From a checkpoint of a small mixture-of-experts model trained on Wikipedia.
Size: 14 layers, width 384, vocabulary 33859, 90.1M parameters.
Experts: 192 SwiGLU neurons an expert, 1 pick a token.
Training: a variant of Adam for the experts, 5942 steps.
Below are experts of layer 9 (counted from 0) of a mixture-of-experts language model. Rows are named router (the router's row for the expert), gate (a neuron's input weights, with its number), up (a neuron's input weights, with its number) and show model dimensions 288-335. Each number is 500 + 25 x the weight over its row's rms, rounded and kept within 0 to 999. Numbers have three digits each.
Before each expert's rows: a language model's description of what the expert responds to; "gets" lists some tokens that make up at least twice as much of what it gets as of all text. This comes from a sample of Wikipedia text that the model never trained on. Tokens count by the router's weight.

# expert 0
Description: Line-break, dash and pipe tokens starting rows in lists, tables and infobox fields, e.g. Website:, Species:, Turnout rows.
gets: "\n", "-", " ", "==", " Total", " •"
router:454493528509486495489528492500488529506490468494530500529531498504535543487522465472527512482465506464493505501490467531483505494522493490469459
gate8:460465510463482510529478480534509503499504481492505495492537507492509521482480481474464395541516524495495510489473482469519475506478495464483493
up8:535465490483496508526455496511488525535489465485495513475532525480480491458524492515480473524493495487468546530511503515482522479395485484507476
gate9:488522514507511492516511570487437518482497489492455473466470544471484497538498522552474520484485508547522499519510522499531502506496501520534488
up9:501493488482507470509480504524493510420509521508529501496473453535495470490495506517497459533491482510501477491501458501523499491499513524488476
gate10:495498511529519492541494474491552548490522523489490519500531502506509563530502491496435501478447519519479522503493506530531506508506508500491484
up10:535438475486494520488545477511498495516454492567532474504498437560516496525538488519523515499495513481510480503498492484504510484529480500516499
gate11:484480502504532519521485530499546521471474496500560481464509494483473499509487486604501507479515498511499489504481424491483470523531503499503510
up11:503505497507519488495507424467497492482499503459531500497528515527487467468514487506483492526504477528487490503468449492486499500506489511505535
gate12:485473464509480548501519532442505528517525503524493507497472501471492508472534527448518529447490501523534515552481526479525497481486500499472499
up12:520510451506530436488508501511499525508502492472508496523543483477483509491493469532511513517506512484506513511515481505526510551549463462500490
gate13:522506543524494507536497524497517536454576466487521525479468512472479514487474525494488502537502534503505580533523484491491494492500520480501487
up13:569498553490444474508473482490504467505548490499505532464520500477533496488491457518482471539505513508499532419515471509480493516485475491511510
gate14:494511487500536469466515506528534473537470508496521498504492508482467471507494505506518533492511533527500496504488510526494545498535488475544480
up14:523474516500472492500536524473508503492429491501459540543450523488475449540482513506499541526512523485533516524510513502495529499502495489475517
gate15:474481499483484489493530538469527450544480546436526478532452499496508457476479516489500489526520532493505501448484493468553530504498452484529527
up15:511513384492515492449500501494514522530489471498496486483536501509500508520477507491512515484479505462532534488507514493531516469568488534476514
gate16:483474496488494534481487522548502511501489457502508493490519582498516486489481468506468476510510504522458532478489511499491505465452477458482486
up16:531503484490531471507498492465487461489484513507485507500524516498473504493496472489487516540508494502483538518488499503470533492487523507493510
gate17:491499550472489543488499532474489522510500526510509461524482487522493509466470506519472470483534525523478520512516491479496495481498451526492479
up17:505491501482507537474492506479478532495508558535519414506500471521508518501479512499466489474531527517519524545492507474508512492506456520481485
gate18:521500521498514558509526509524527513475523484502516463517508459430500509557514493465501596492509510522536482502481516534501481488532472468524503
up18:480498516507514496513486452481501475515492501527533519500496519512495538461509480503514495499500478487482455506517519489497454524526445519478479
gate19:506525483500534466470544527512534543481511473478531481513485486512514499517515506458496497471491482519518467531494477481476494535495516505475544
up19:469488519504529534453512490532522543499514499510534477509488450518487526559501504484477511466463507530543472536467473531489538545507520478529545
gate20:485511492490484486514479512495525493548552515461494513535488505446546517473498480480500467546569511494520489483562542503527491466515485492492491
up20:500501507496483501514441504523539493538497445505487520493508511466485541493500502474562502504496552469496485504544497496527534517481503479499497
gate21:511536484504507504573499459488544494526530483487525560532496507518463527533528508441471489494481509550468562488474518490482506530510476517523528
up21:507553493509504518495496449563526498491549496497491497501519558471496480550510479472450482494491474480469516522485479519490492477446470525480517
gate22:513518485523455512513486531478534484526495521485520503485509511516492495544464460509487469564549523511480477543496522521469497478525507492484517
up22:487469499477508465480469486493476495483472563506454549531481466489503477475512525509532528484511487485520488484509503475494503509479523578521493
gate23:510551470517454513496493539552508540483510507436459505516507503524513466470485515464489491546489510483594487511509520456488509489503542472511520
up23:515502455490477547503469523528506534470495481474456496509522491508536512462531481491513494510482427509515501506530526481478544520466503470518516
gate24:532482505476484469498507488525505497497485546486456499524477481483494511497466483470483505475465522532502482474498487539524457503510541508479456
up24:499495515519514515513515483482501486483520496487477501492496506508544510457476523509451486495483489499533511519508491453493492442515464502526483
gate25:490507521540530496496479484457493515524480513537524515482481528460491488560497507464473454507496519510454510521510531533462502502439528465482549
up25:516483478487445529506559491492501521538534483466509498528518502502498520529550519495502524473477489488485496502497524509506467541509523556451500
gate26:524501498514503517497476465494517483497536493495480466483470512467487487517517495523502513509528509483503464499553523460493527536495498474522502
up26:513512478493500530572481508505509503511489516482488513498508509486527499470493537501485518542496490509518501508495529544451465481476553504489475
gate27:583534479481525533493512538500501507476493432485497515488444519482513485490515485483477514535493540523475497504505471495522566492514423511496518
up27:495526499504489519514524537515530522481506526499485497456533497481494525515509543492522450503542495485508499469486521508498493494466498492480500
gate28:494493484494483474523494518499517501474490526460479487465519514528505518480494550498547483489522456530520468494517460513495507479529481506507501
up28:516529498513507530466527483499494515528505496505540521537491492515497448544519467522467505522509501481463511491498506487475458526482543524494510
gate29:469551525506492504507515517484497483458505542455513470513522471483481423504450558475505462497546496576525481493543514501520480519529527443493478
up29:461496551509498515461502508499492483529541508449540514510492509467472489487479504478498480518482489526493521434493551505503511501461534452507508
gate30:460476488492501491491467537499485509495517523476503502522483555477532507458539483492446539485483486454492498513512500503464459517508500535473499
up30:479539492476509508513497510493480487422524453475482523519524534509491528505508507504448489521473465489505495495515493495492479489535479520510542
gate31:536523514501532506531479509531556523522461469503471478477502487495535517494516526475522471510521500500526455525506558553520506497534505515467492
up31:495471509508517498488497472487442522492480509485498511436522507494458549520475503513500510504513507504454471540461508468498549544488458540519514
gate32:484524506537491495554483457479502538498526497500502478471491506518528519519509495529521486508530467499523530581521439500474496483478531478463463
up32:475512467579487498512481492483481503490500517478518503500521466496492520505507479550531493462526505516475527489507464491515501524514489522510515
gate33:502488529499465511533474472524510535552521503521540517456486484563445479548500495474452492510464496498521477492507507536486440466472530511520500
up33:539452488499512442433501543478475471463517477497498505484487499443482510516519476493553517527512499493524516488481513518475512507492555471534472
gate34:482502545488549502523494491527513520466509496487551448534493507516510518543497496507507498481459497493505525449515515469511504469491531483491518
up34:470490480480471539473480568498550490463458510503531495495499490379555515470527453464478515514490492541543531524514487499522510530525484501509508
gate35:486553490505500521482498495509544545532499482451483522516530481498475490480502486484494495473507538550528516490510496474480513488493456503496507
up35:472538512483488504477484425505540530536495469457529510523555478466447508474477505467518468477510517503511462485506500480491498462522475492493531
gate36:518515507537507464518488465481522532516503531447502510473495518523491520473490431459520471482506469554479490473507528527476472453480483504497491
up36:468504521508529498442533505494524520500518503468518468461498539502526506499509459468492467464514480510507506502510487546519527423492447508484485
gate37:465506528482483520492492479478495513497521512518494548499504484498489459476499505498488467492498453531471499483521503504496518528490495502531522
up37:470510509482541470458492504500514530485523470487497527538518496493452519479455579483482475488479474501489506505523474487464520534489495438510483
gate38:494512504498463557502481506497510557526486452480513524518531530497495507470496506485475501534491548463481527479511517493492503515506495505490500
up38:533473478497530462473511490506488502522535511537528519458502474468468467507498505510509469472507473491527535504508433498494498474510506483527522
gate39:491509529457501518525453497475532495478519484500491484485470467489466517534536501491526467471478490485482482501521481470516484490533444475468559
up39:498491514503500515519480510485520537522496551505500500474518472491520484518477534484532483463470507505524483533505468462512516488527499555518521
gate40:484533501496517478523489495488527501487547491552465449462499515517443537484505518518494509516492525524516515502508451568495503510480551530508520
up40:514454476503483518512505456471459444505508491518497535509506444494507505500483512518518481492508510454532496480512514490471496501530474544519522
gate41:492491514510515549561517502520494475520474504508518518493461441467493471539497489471501501503480571498535535523478500499530518492512462503468495
up41:521504521494499537494498474504495588500527528481477499525503486505542487537500507509410503442503495439532471483527501507504496495514482486484493
gate42:515565499502509508483498517473457511456491509540477473525503520542525481452491466489489504495520496472508504474505500475475515495521461486527460
up42:494513488480509451453491501460499449495477498513509499532511506528468496488514462521504500520546500487493526468508468513481482517552489454526495
gate43:528492495493534483484505511496476476532508535529541516484516500442530503505525492487456529493506531517561489563500504504488498482511452541480495
up43:512485531496511486455502476489529448528464495503523432469534439514457529519493464522505521432479521514505510457473557513503529525507462504526507
gate44:519523463487518467493483507502525495484481491515520528482499488528497486469489500490495428511443449485461493493490468550511463496545464501490515
up44:473495506513507547497515525495442514526499508463522485486544526487471553523485518512493532518530534517480527514488527449480527502517528515490485
gate45:523495495463496509522490486496505489528508510467482531512535539516479476484479533478492522499540502505544440540495504540495452503506498485512506
up45:540451534467526506507501487498512466507524545499477516510472475517517461498470481545512535498500469495512500512468488525515427551515523514545516
gate46:517510547497517503484497477461513469477468413462479511472481540512472513515497477458476535476511511488498480517495513535437566532506504504476485
up46:491508564519516519474460473471508498481486473493508501488485510499510535505488502487479519497491503527507516500483557555512512514517479473481437
gate47:530511521484530496506486434491496554521481509506500517522527474486509526484472486466480490467461545556458510498489467484495520528535478515493516
up47:417492476533492503509510522489500491515495507495508505483490530480513485519533514531520522518521514447508484507482473520481458502495544496523485
gate48:469491479484495521512487508496512509490490646479519514501496452452481472520530514508502499477504465529525487519478512528528454527480528456556438
up48:523504493526499461494528507504476497496478489517551494499536498494446485511485478519549456485466525481480462507511505521515493520503490465488518
gate49:481547521480479500527487477475514513506507505486517507482478508551540514420513559480528533521471494564495484480516485484487523508476522526494498
up49:531540489494514485460527545525492473518534476488442498497495490488503481546532492474467453547530525507523530551519499434520482484474486486491504
gate50:503498479481524488525452500514465476517480499537506505511485508478553519526504499554486493540491505509483508489544462493468500559450499522497494
up50:532522496500473506490510495509525514525516488481465497499492472523488503489557540458516496452536472474539487516494479469531507489512483528490520
gate51:537510470504509463522502482469509515475466443507509497510531453508532508503495490479484460501478529521481523528452457501522504475517514485515514
up51:541520510503509447502502462502529488501500476487493487513485469502488517447503431510488450499465530507480495501493516470478543500514518539497507
gate52:491501489504497491515505509455539529488504478451504525516442523468496589493498512502498499477511513517512517400513487500473484478461493479512490
up52:516494511512506475527516527474525534518484517431506520518482530432494483500487514508499545479499512501461484536492505539462494470486521463492505
gate53:500528511510591498528498498522517500489505505505462499492489518526497490491505505517488463483486497527526524518488470497470521494493477494504480
up53:501560488486487498511506525541537517489483490530485493496532499495492498515473499447522500487535479536514515467491520500510544522471459446478493
gate54:519495490480538529500473473494517489509514517519483510521517500506526492528503485496527473493501479487509530485492537500478497450538485488504553
up54:486536468543502514489517502536467479493491505529518494513526516494485457480500535514465501504502454496449431506484462456552521515464492507525485
gate55:486485529486450521548520535516505503498493464475529473498516475480474512482507477454511495498474505516525578469508476456510452490536534510482472
up55:489519510510519494489484526550505478508521494506515528474487539479499542505520493519480505574472514517489529514507497505488507478411537494493483
gate56:472512519484494496501512474498527516495477496476521461489493469494508493497455495505498508496507508542471495551510473485502536482527511533534531
up56:516491520515474472487479485513496506494501480494465519435502492498500494487532509503517499504497514497519339517513507513483477482505530520511518
gate57:524496502524421465507557483483514524487511523497488490524496481523527535500500522457470506474502524541491512499476517515523501518535505497470502
up57:502486535498437488515508529475483517488450465489502498458516512505523489506530494510546509496503541472475500505499520499512459524510548468487508
gate58:517516523494484501498504470509521534539501495507512493487473509470483519470518524485501602502534521516470530529485507521523517509529527482527498
up58:500498488468507482523498517506513465527500514488459505519530493506518487532484510516488479515514467526523490513514501474478472513493518538481495
gate59:476556518502498498491513498477545499516501482543485471504543482527480486451484552498524510502497398486466487500496482500503531514527489497524499
up59:469519505521500515497526468486456455473511532545543441509524479505476517484475460502530515521505485503445481486496496488493523541476484501537510
gate60:463520553507489524499514461510509479531512524499473518514483459503439495518514504512441500480503515491528491509514506543494480502480485497480460
up60:503519530504506492541495528510511502473517475485489492536445521510451504497450501512494496517460473498500476480512501467465498501499505550489517
gate61:498532480461494577510487492531507485479493522500498491532528467545470529493547494516451506524466480482523493482507550483505513486472489535518494
up61:487536480498495550498497475550539490492537485520481490521505476522469505529496525500504515490549487477540488492466492492509519478489476490504496
gate62:499540487500484443547524501503501490512508530483553499520475517514476504448521487478483489514517506518540520484520453457458511471498479493471515
up62:506544491537499481532478507463510508500431492470529498491472491462480530491472507513497514494501504490452486475545505454474515479516449466498529
gate63:502513476518464522526489452528539542478536545498516504519511472492484432461504555460535520490469498477474491524483501498502470541491541522479510
up63:516530524510499508510532548495495496517475484472455555500523523486490498537517537546452445551560494491540515516497504463510507488470467470515490
gate64:505519526513463526511460495505511535537504521490500460480464491466488509437511465532497492509506483493495543529500487516496515467521445527523493
up64:510496510527504493512467536524479523494487494492531475438469515475487510464482468529544473488464477490466504548501512521477477468484432495453456
gate65:481538502487500445544502541525508486539484496517484525475481554541514515475483519525528480476500505560496470503496443500463536493494519522510493
up65:554492502510497537487501518509502496470508477480497529490508444461501461493507516459467457506518512464518484490507519474491451440498460516511505
gate66:557520542497514479477515483491544534523520490504496510532451459537535548485489520477495490476491531534502493530522491487481478503526485512499548
up66:502495490474508518546514475521482459507501513515500520483486552466514469501538515514478522526492525477482498485493465504539504493468486517510491
gate67:520482536494483507504499511517517493524479517460568518469495441496511511470488511463516475452514530467488520508529460460480477477539496503505507
up67:489496511540488522491503448510513503482538528518499442485489522501507502471493490510482503452487489467515541505472470512532585473481496510501481
gate68:500507520475503488478507511526453498498495546517495482478492494478518516483541489469499504481516532515496513506491550498494497484474466537501492
up68:539526492512492497530496520485548488524507509463485507518470491541483502519482496520477497502495487539537466503510514487464523498466514507514532
gate69:484498531488492449501499485443500511515500512479517518507521516483480523468490467508494436481539507523476514496511461466499507483512475479510481
up69:545550451487498542492499501519494485542485512525479492499466500493534451553538479495474530537517497475495538518507504519488470547507502523481536
gate70:467497497451474517455479503515501531501520496452514515515512525507427413513516482471498527488480506505495497474475493526473452506520512498528506
up70:515460496470496449447483511494475501496460507484513486502473495494516457502472484512505481485525519517489509477486505480480497521447542520531533
gate71:526545451491535536521500517516473462526522485525500508493504489494445520514538530480482523492513542489516503493510464440521512507474500498498517
up71:555495453531515526475515497539477496510517508515517462558517491512465504563510512498530551498539478455530532522470511477477490551502498501483527
gate72:484504538513482454537492523478507520531497501499473502469488512467489470473488483528483477493514484511477474449509455469531512468551474518555512
up72:484481487507497496498479503461487521503540533481492487490486517493554507479516483486488531526456519480507504555486522525458510520445548453478499
gate73:491490449481477477491529459479520522475527468483468503492493492496462484530532451496489546504479509503501467487499489525453467511550488480486495
up73:505499525489521500503521464554477444496489496503438442537489506474493496456532532519554489499492503494519507501478512476532523520526527495492519
gate74:501481486488474483449536474505505535498480528515500520536532507509510529506514503481498501512509516510512474518544519520493540451518490539516499
up74:531455534509513494526512494464502453532495523506406478489457478473525519539503464495472523496465526472526472505519509508499480475495516481456462
gate75:462514510538500483492501567504510518488544530486513487546485535472517492528505510481519530562529526523492497482509499543467511515502511442487523
up75:489488474494508477487496498515467459540509511524500475443460501489545514468499533508524519523508487507472529480496518453524471491509444513510479
gate76:493528531535501536473514488515473513477475500473485488493534536495504519500498468483501472495467551540521543496482426483507517524532509539515502
up76:526480472464537536500476511500496478516479490482492513485503537463533535497505499541479541522528527552483518537505473482536488498487514484465481
gate77:509497534509504509540483485530514487488509510526468480513506460458482486532485449493481463481488528451482494511465507490486491495545465480509508
up77:471497506534475479498492520499477492517543487527513514510502519497505522445513494507512485496528498493489496455530511482504485482467493484524486
gate78:502515493527525519510527474519507489508445475496473486506481468513490516517503437484512477515465491497470527565482511498515501493499491511481493
up78:508478523501507535475491528511483508467537489481488484498523512513503469527492493501502512493518496482496515487497514534499493499467488531517446
gate79:463502471478496498490494511507473527485513444477529526491511528498512527520504515511500473485505464552489502483503488476512454470503525517468494
up79:489513534501531511503518502514502500486482441525517468510488522487506519495538517518505517466459462524483508530469482501509521526492503547506498
gate80:504530526518533478493533499479474457491484490505490530487520484494483515505478467488513469474501468542497425501521464499483533533550466481542478
up80:492490449477485514480475470494497552492521501500478472561522482503459509519527506477507500500469518456460526519501555500502482483484535468472545
gate81:497499512510503484503474469489482460498529532501516485509475530495455467506521473495463469513499520490502494504521473462514475508490575475487480
up81:458493503510471541490454506489545470490560491501491481551510506508484470495496512519498555472469512502511506486504529516468579501501555520528490
gate82:495513482485523499497512525463498532497494510503477486447526535452552458448564489496490523515519512521543530491489502494528441492519462485509483
up82:501532518495523503497553490511493524543500527484508481527532509536522522491528521487513489443477473540504494467504505487498461525500491509532534
gate83:467518492457462534517524485505498499448518497526503501504512499487512514539516519502468527500455524527505505563481483521522495515518474506520513
up83:478541490496475478479463556536479485474494534492471465491513484487464486501524500485522448521499543461515544517475490542525533491509516459469469
gate84:519494530494521490505479515495526523472508494490503461463482467458488515491495462500510465496518499479535428513474528498482487488509454509450571
up84:488488523477451505487457430511486540470537486510524504524475478486487512508499463461503486453480506467440508511478493500495460504532494502465515
gate85:496520494497508494481506486514491516511463504532502488504523493490521512516488480480489452475479472539448500511488441510517540525520469483500524
up85:477498485493498492471518455512488552505484501537513486507545512481529534507489450477498480444504479516414574508480428531533560525533499469503540
gate86:511510471474463516506511550511525473498464513535509487491564463541532447498491495465474480446514548517490492494494506433515476507514451494506460
up86:505483534481507527493513521520499530514469484508521512531495514495547467431496462451541510440462526521502511475483482472511484541520502499511519
gate87:476459504441488516493487522471506508515552510523517513548491580531527471524542454513501530489452500470491469463440530526490446516509497499508453
up87:530524509502531493509519473498509496478468541498482507507447494464500470523513481515495514496480508489508461540484559531471503504481506513499497
gate88:464559492513499469536486520497526527505466438482463515482465514537516495444493537511515459510482470500482486498526501540477500461530498497477478
up88:502445482477493546497488437490488492481501520509525507529534527481494511564502458517489522499513504543452470471490523469546478500449488466503492
gate89:502473463506503489491504527469503541527525497482530521548511481502460504454494493497482499510478506533496468487491496516477471495513506491519515
up89:486522484516511501526507493517474501478482487477476520471486522451493540500525514544531539483470496525490476492490474481512526451512487564509500
gate90:474496516464497501534483470469495572483537502473516488525487477517497498546515469503498497515474477499455577502512477483505493502517507480485498
up90:471524511444443507505450520535499516493479496519539494536506495542550503530518488482506510524501488509540482537493485497493493477446509491510521
gate91:505491551500500439486492477496512510523493499489477508480455514514518535488479472491530501468451495524514497525482494533508491484521499480497510
up91:479513491552501482498528486488487507478519474463494521519515494523505475506470478505491487471514498496506481512500464504485494528467457505497477
gate92:502539512504476556467501547488520506487512541491518450481485517480518501463504483495490490504477456489536513504502484531413476499477495486457561
up92:496513511493536452551488519502505513500486477481459516520530533507529476506483490497501509484501542518485556508523514482512479447568482479495466
gate93:477474540478481474458463469492471504493459527494530522542464478464466498494487477456525509511521511535512485532489497502506498536542499440470531
up93:479483467519489495458544558524479485518546485520482500491503489491493461515523516499522492490432503489493538480487500486507525485524505543516482
gate94:506496495471485493529519497501542489496525489496454487512472537513505466473502496477511504522526473456531452479522491517495465529502485449496493
up94:509512443489523518516477506524483516519475517508479541492537541512496457499537582541483529484513507511507519545489486498478543458512538543553509
gate95:495465496521524482504498521500481479512513512509468494512473466522515463509497509473510454504502527504504537508517494510493511506498483480525510
up95:489515505502528541493530490486511505506490505488537475533545464489495526452491485484525467496486502493475534480486497476534523506500525522465504
gate96:510474433491441501522508493523441506474533519459494487461466510459518484494512522515530518514489483515544486510492497444470493512503547539500503
up96:506458472531494488496499480482486511530469513482476508539492497491522474469488523549487522451485584488475494492490422467498516508587496477494515
gate97:509470511483510500512483524541464498520476450527483503457491478474470525508511514507519473518479561525454510525473473462485517497536511487463505
up97:463478486504503492539485521504531467514479476468531505478491531452465487498487488512511495482479505483503506490499509458489467477530516482539517
gate98:508515520486495473509496501493530530472527501501459493561530487533475492549522425460495486511482474501515496494516555484473532476509450488476486
up98:487543479515503532504536521504471499450461490499496494479485512536488441495511524533574503527473504557510493514473497528534540520502509515500505
gate99:485486501521542483462486506505479543465494518492511495495547499499488463449462494485478468533442518475470475511469461485515455485513480497500514
up99:526520469508470513516526475537526495488500478544473480540501490517534496486525502509545510464508486518529525493499506464517435487544507513528488
gate100:493543484481513473541519486514511526488447476500448516519554507542475510475513505525465478489497533503491545533487454469484543528509519507493441
up100:492496514486502462458497527522524479517520522497534478478461476471522511494534499476503483520500519535499507481482477479557499489521493492525533
gate101:519493507522465524490503513460548552487504517476535492496514503504478506507493475500450514485564513549508479492515487509502476498454472457507456
up101:504536471457445525502486487507470510497523536520519544486488482459552464493515532478502490540492472529483508531490510494448487486530524549512516
gate102:471491506510458535496504542509477508471482484508495478482519462478513502485492496488497491491512489523501525490493479509486514490502499493493495
up102:491501537473468498483494526497499559476528501499494483504482473483518477487468451534524485453480469525489503481510469555503510515522496497485526
gate103:466518456438510480531514510493488500508549514512470500522495521493497494522555532489425486528496502501515463517507482507523493475457491490475522
up103:523526497517484524490512497492521499492491508498491493467523467519498477517498517524492501520528505473461519511509515524478460481506542493501469
gate104:465538441486527548512509473498487524460542486538500498542518507549509548501550491520494494490528463473537479555498524514492521507537572538457530
up104:519450533516506505479507489471564463534504503527516492481491468479480482536505442477527511462506496511529486495490487552521466521520490451491497
gate105:483483521533501537532492448523552489493481514482473495507447472511505488529465494494469496480517504509526487524490491554485525508523525526471473
up105:471450503517537468476476410521520503488519554493515474532462478456485507495473468479491566479445519522474477477479489510498505502499509522484495
gate106:468480505498539484485520507500487517545464477524458490502535510523480468513505501493538516457441527485482480517514491503465526497555470510505525
up106:506511496496505509501534471510503532520489458532483506429526495517502506553491501503505522490530520508505490504528448475471501514533481504506498
gate107:498501492490455483517481501569517505520499476517512519484532509472497499504470505501476485501521571470539504519493467498482542490514456499522468
up107:500510481476491484513504454470502445506458496511502526526525509561486484515528445503490510527516497512507536494489459471477505508505556500487503
gate108:489461461504466517460506541528500514450516520492514475491494490523537487488534498410474523554486501499484501533508519545507514439456502522497517
up108:480482481479464512444513523523562509477480496528504472515456469482486474493535490433500516518512513505513522544542491509511458446466510518449507
gate109:485492521464489479489498517485509525474438506473517527498469506491465520529508505520500505503497524532527484527472510514498471506518493509454495
up109:471470497501474518519433503599512543491516505503495562446564522505474507493494503508508532511515495490472535535539448483477490493505516521496506
gate110:506512529535503516393473521496477527558501514522499536458513503506477501517524460499512529505488497524512498471518476519500528531433474490476530
up110:495495489539497520495492481508461494497529543529517495567479486537498495482505453488513499504465468493517463510502478522481529502526483508441506
gate111:467506519521504523442507516515511511478487512545490485487472489491468505519506484484488512508519500503481506515473519529470537471489518533527481
up111:510510477510511501510504483510478491491524502476460474519460504515506493490517497506512406498490488482529494506522467476488466514498525494453531
gate112:516565503491492460502508517517507532497486498482497526509499517496492539499474522506462453479468463621509513493513502474497511506518489499474550
up112:465498513487506479484487487485513529493522538518512464483520524480517544496508472515470553471541494485508521533501541503465515490504481530489477
gate113:475532470455508508463489488500478549487509488507495490529506550519505500464539499499465544529485509477543506478522498535494468530525496505495515
up113:446516488467505558453482520489467495503494490496552494500497531476495531462533481470476524544467542512508487477520475448526448501535507474458503
gate114:500501497478503533498457555488509534512484460456511473478465547483495483479467490489497527476462521535473547514480474496497489489497516524527493
up114:529509538534509452493519483498504486480520531520473477537490463517507505517486474519480476501525473481499485482522532502473528519498505487455502
gate115:511475517496484499494465468497529553481538502530509534539472471502483473499531499517461525488446474498524489482502548529489490506505491432512471
up115:513508526517497503485491516479476550503494478473517485522525533492497558517528503528529431549490485510501488523505512495489474467509518447480509
gate116:520552469468526527552530499527497500504407498450533525547514482493486506533515520474477481514439534507469509536492498486517532489482518495467518
up116:543482492542488464455478505547501458526527501527480510482526508493540480503493470508499511501540503488543476461515527507515454511515523496517480
gate117:476483463466504524561527509504564481494518516480480466507530495483484508524490537534501491491531473505545535507485532472531467525521486477491458
up117:473481484486504473503474503506527473506467546486538490533503497513458550536471463507487476480510499514506505477485504476538499505531488492460502
gate118:486495500539524523501508500524485506502484494501466507514515510543500495466496511464515535492499521490502528495519484528570517500507467528438488
up118:486500523501499488552486500501520484485523480511474514515504542477541503555516500556447509582520492491507522506513462497499495516462507498475517
gate119:507503473527483486517505517507501502488508505424529517421530532476482483537513493490479511540498503497514495498499526513495454463474474472507512
up119:505522493443516482537481517489526550481521473482507554510539497517546474485502432493486461527524498513506494471515486486473464533499478551541515
gate120:466577434516463483516445470516508551511497551498541465535523506512496522509498473496502513473500450504478498516492521503532473493494497501490470
up120:501496523505503487504503532465525482467511474520437525467509511504490484514473526509456448505510484508476523484514502515497551533496476483480504
gate121:515501483498475514493490463492554513487490487505521476483462481484419509524534493480505483484530525530493388476458506498514463523499483511548528
up121:483531460507518549525540489499484477499442454462500494528544512497522497521497516497489504486495533489515510505493502490516511547504504486502528
gate122:512486514564502483432514498471467496521519500519460479496500489443550492502500490484499493460500508490500526500530538518484498514496496502504503
up122:520477539521543504480476474496504537494493539501472463524457470464506478482502471462497560446461504501499514519497492513498502519516532480469501
gate123:504476521497487495470479509511540516505507476492530500474485565501508494463465486478533479484498501482504525526509453490390470466524410526578526
up123:494476491501512493456512556508490455516500436510514470477492503521520532521513478509558494458451509487522493503513522532443505479539485512526493
gate124:488494522499499499508509474512510486512498492489504511461487534501491518472365437501461521486536514560510495499530482498464454539491443505529531
up124:455457532517503512515537473531524487489489455501519463477497522508484533462474449493504521430486496528525493484506469490474474537529459504479521
gate125:470537441515467513485501512530512490467493562441499495516484488527451460530563526493493483477466504520496495516479530513513522489461474511505480
up125:493517524497488493496482476526467486459442467524445529515482501472535485547480502542490495536556513518463487530480517540496497510486510510514542
gate126:510500517484458517510485528452539497536488532482542484500503488475487500480504475544504514501507531545473540492497504518509479497494464476503479
up126:524490492497501491485553529459504465559475514459530498551499502516514509496510475528540529502509512549517501498488472490467497507464480485491498
gate127:486521517523519475481495507465488542508447505560498527502511512489496515501492496532508523458492486532445529489471468504515500515492492560559534
up127:511525508507504546484538553527473481516528470463478490506537498448526501476485511555495484515489499533551489525522473474506524485519530506533458
gate128:521470463467482471464487510497483542562512524511541496499520527471533507523499470514454499535516493493456489483482501520526491500523497502517479
up128:512464524470487489506472517511487491495506501504544476489472498498474487536538442497426524497462519495455505512514512464480469530489492507479510
gate129:495514497497501479485507484509503505532483517481470494543531500520460488510495512482514472477476471507483489502506494458518483495508546505491495
up129:473515504500481537494463524500529519505505486433529486473530506468454503494492440500526514474496473495541538476537513487523491491498543487485454
gate130:519525521489497519538475481489514509502440476482481497522501550477494692497502495520469494515503505507435515526509540505479487511511495479506509
up130:531536483442505504488508517529485510451441497504513504523488496459454523504513515477489501511494506511557549519482528460450526514541510515493565
gate131:500497468496490426492522474494514503491530498489467499512523523506478529505488480497475450508493501496473596515513490499454496479496516537487484
up131:506497477455481473524515519517534494488531494529392500522560476510528514506525496509498452520500431495558552506524541476498487496494459462496516
gate132:528475481493484481482460499495452557483503504514549520473520457484502523535510488436521530495507511530501516526494509454474526494534522512490507
up132:514465455506495484481524486476492513532500485492505504512549505525543526509516513478498515507512503512525500453492493528517493491527515520507513
gate133:537502475485487509485535501502492513505526530501535508483542494513500498541496447525463491510504488494477527543503495498472494515474497498485504
up133:472531508510509466513474528520502536493451522479508532522472512499508480473496507475507520491472500529458493465509541539550507461493539484504529
gate134:492480485482511490522506454520527490465512495503499525507565508516502514493487502478476505529474500508500511516486520549497511530451491533456550
up134:494502474499506488524533486499536491508488473502503526527520518496452487521497478486465474526519390467509511495516499519500468515431484501464534
gate135:510507504527518485498486493513590478491501534518469504465489518546496464458461471497514501470499503530513490518494479524454494522513479523462480
up135:487484518475488525495482572481481554497498464511522470486531494538482530466514491492524492473495500492499505471544493509472489501575465480515507
gate136:482512533508532485482482493516488463490492448480517631541533483523529471517517506491514494524492481448529513499487496546441484502509502503506539
up136:489521498519493462508488487485481535492494525491509522454515507468499519488480503502480480533504508546444484519531551496521523493474483488504477
gate137:510536491506480474486544522500514533508520508511516506475519493531487536520504481522526468531490513487513493509493453514472483498494512477457478
up137:505517465528504498495508458478518537505534559489511469490483522474515492496509467504526517525482504494525513501468564554518522487465499506484500
gate138:493540502483493501491501473501536519469489486521515482499488472491490484493534505484491549445467493541443509507493470544532483507572511544535497
up138:459447519475497509521499509521469448550527521490491518495527561498477527526518490522513494519511506509501513518504515450506505466470466516486554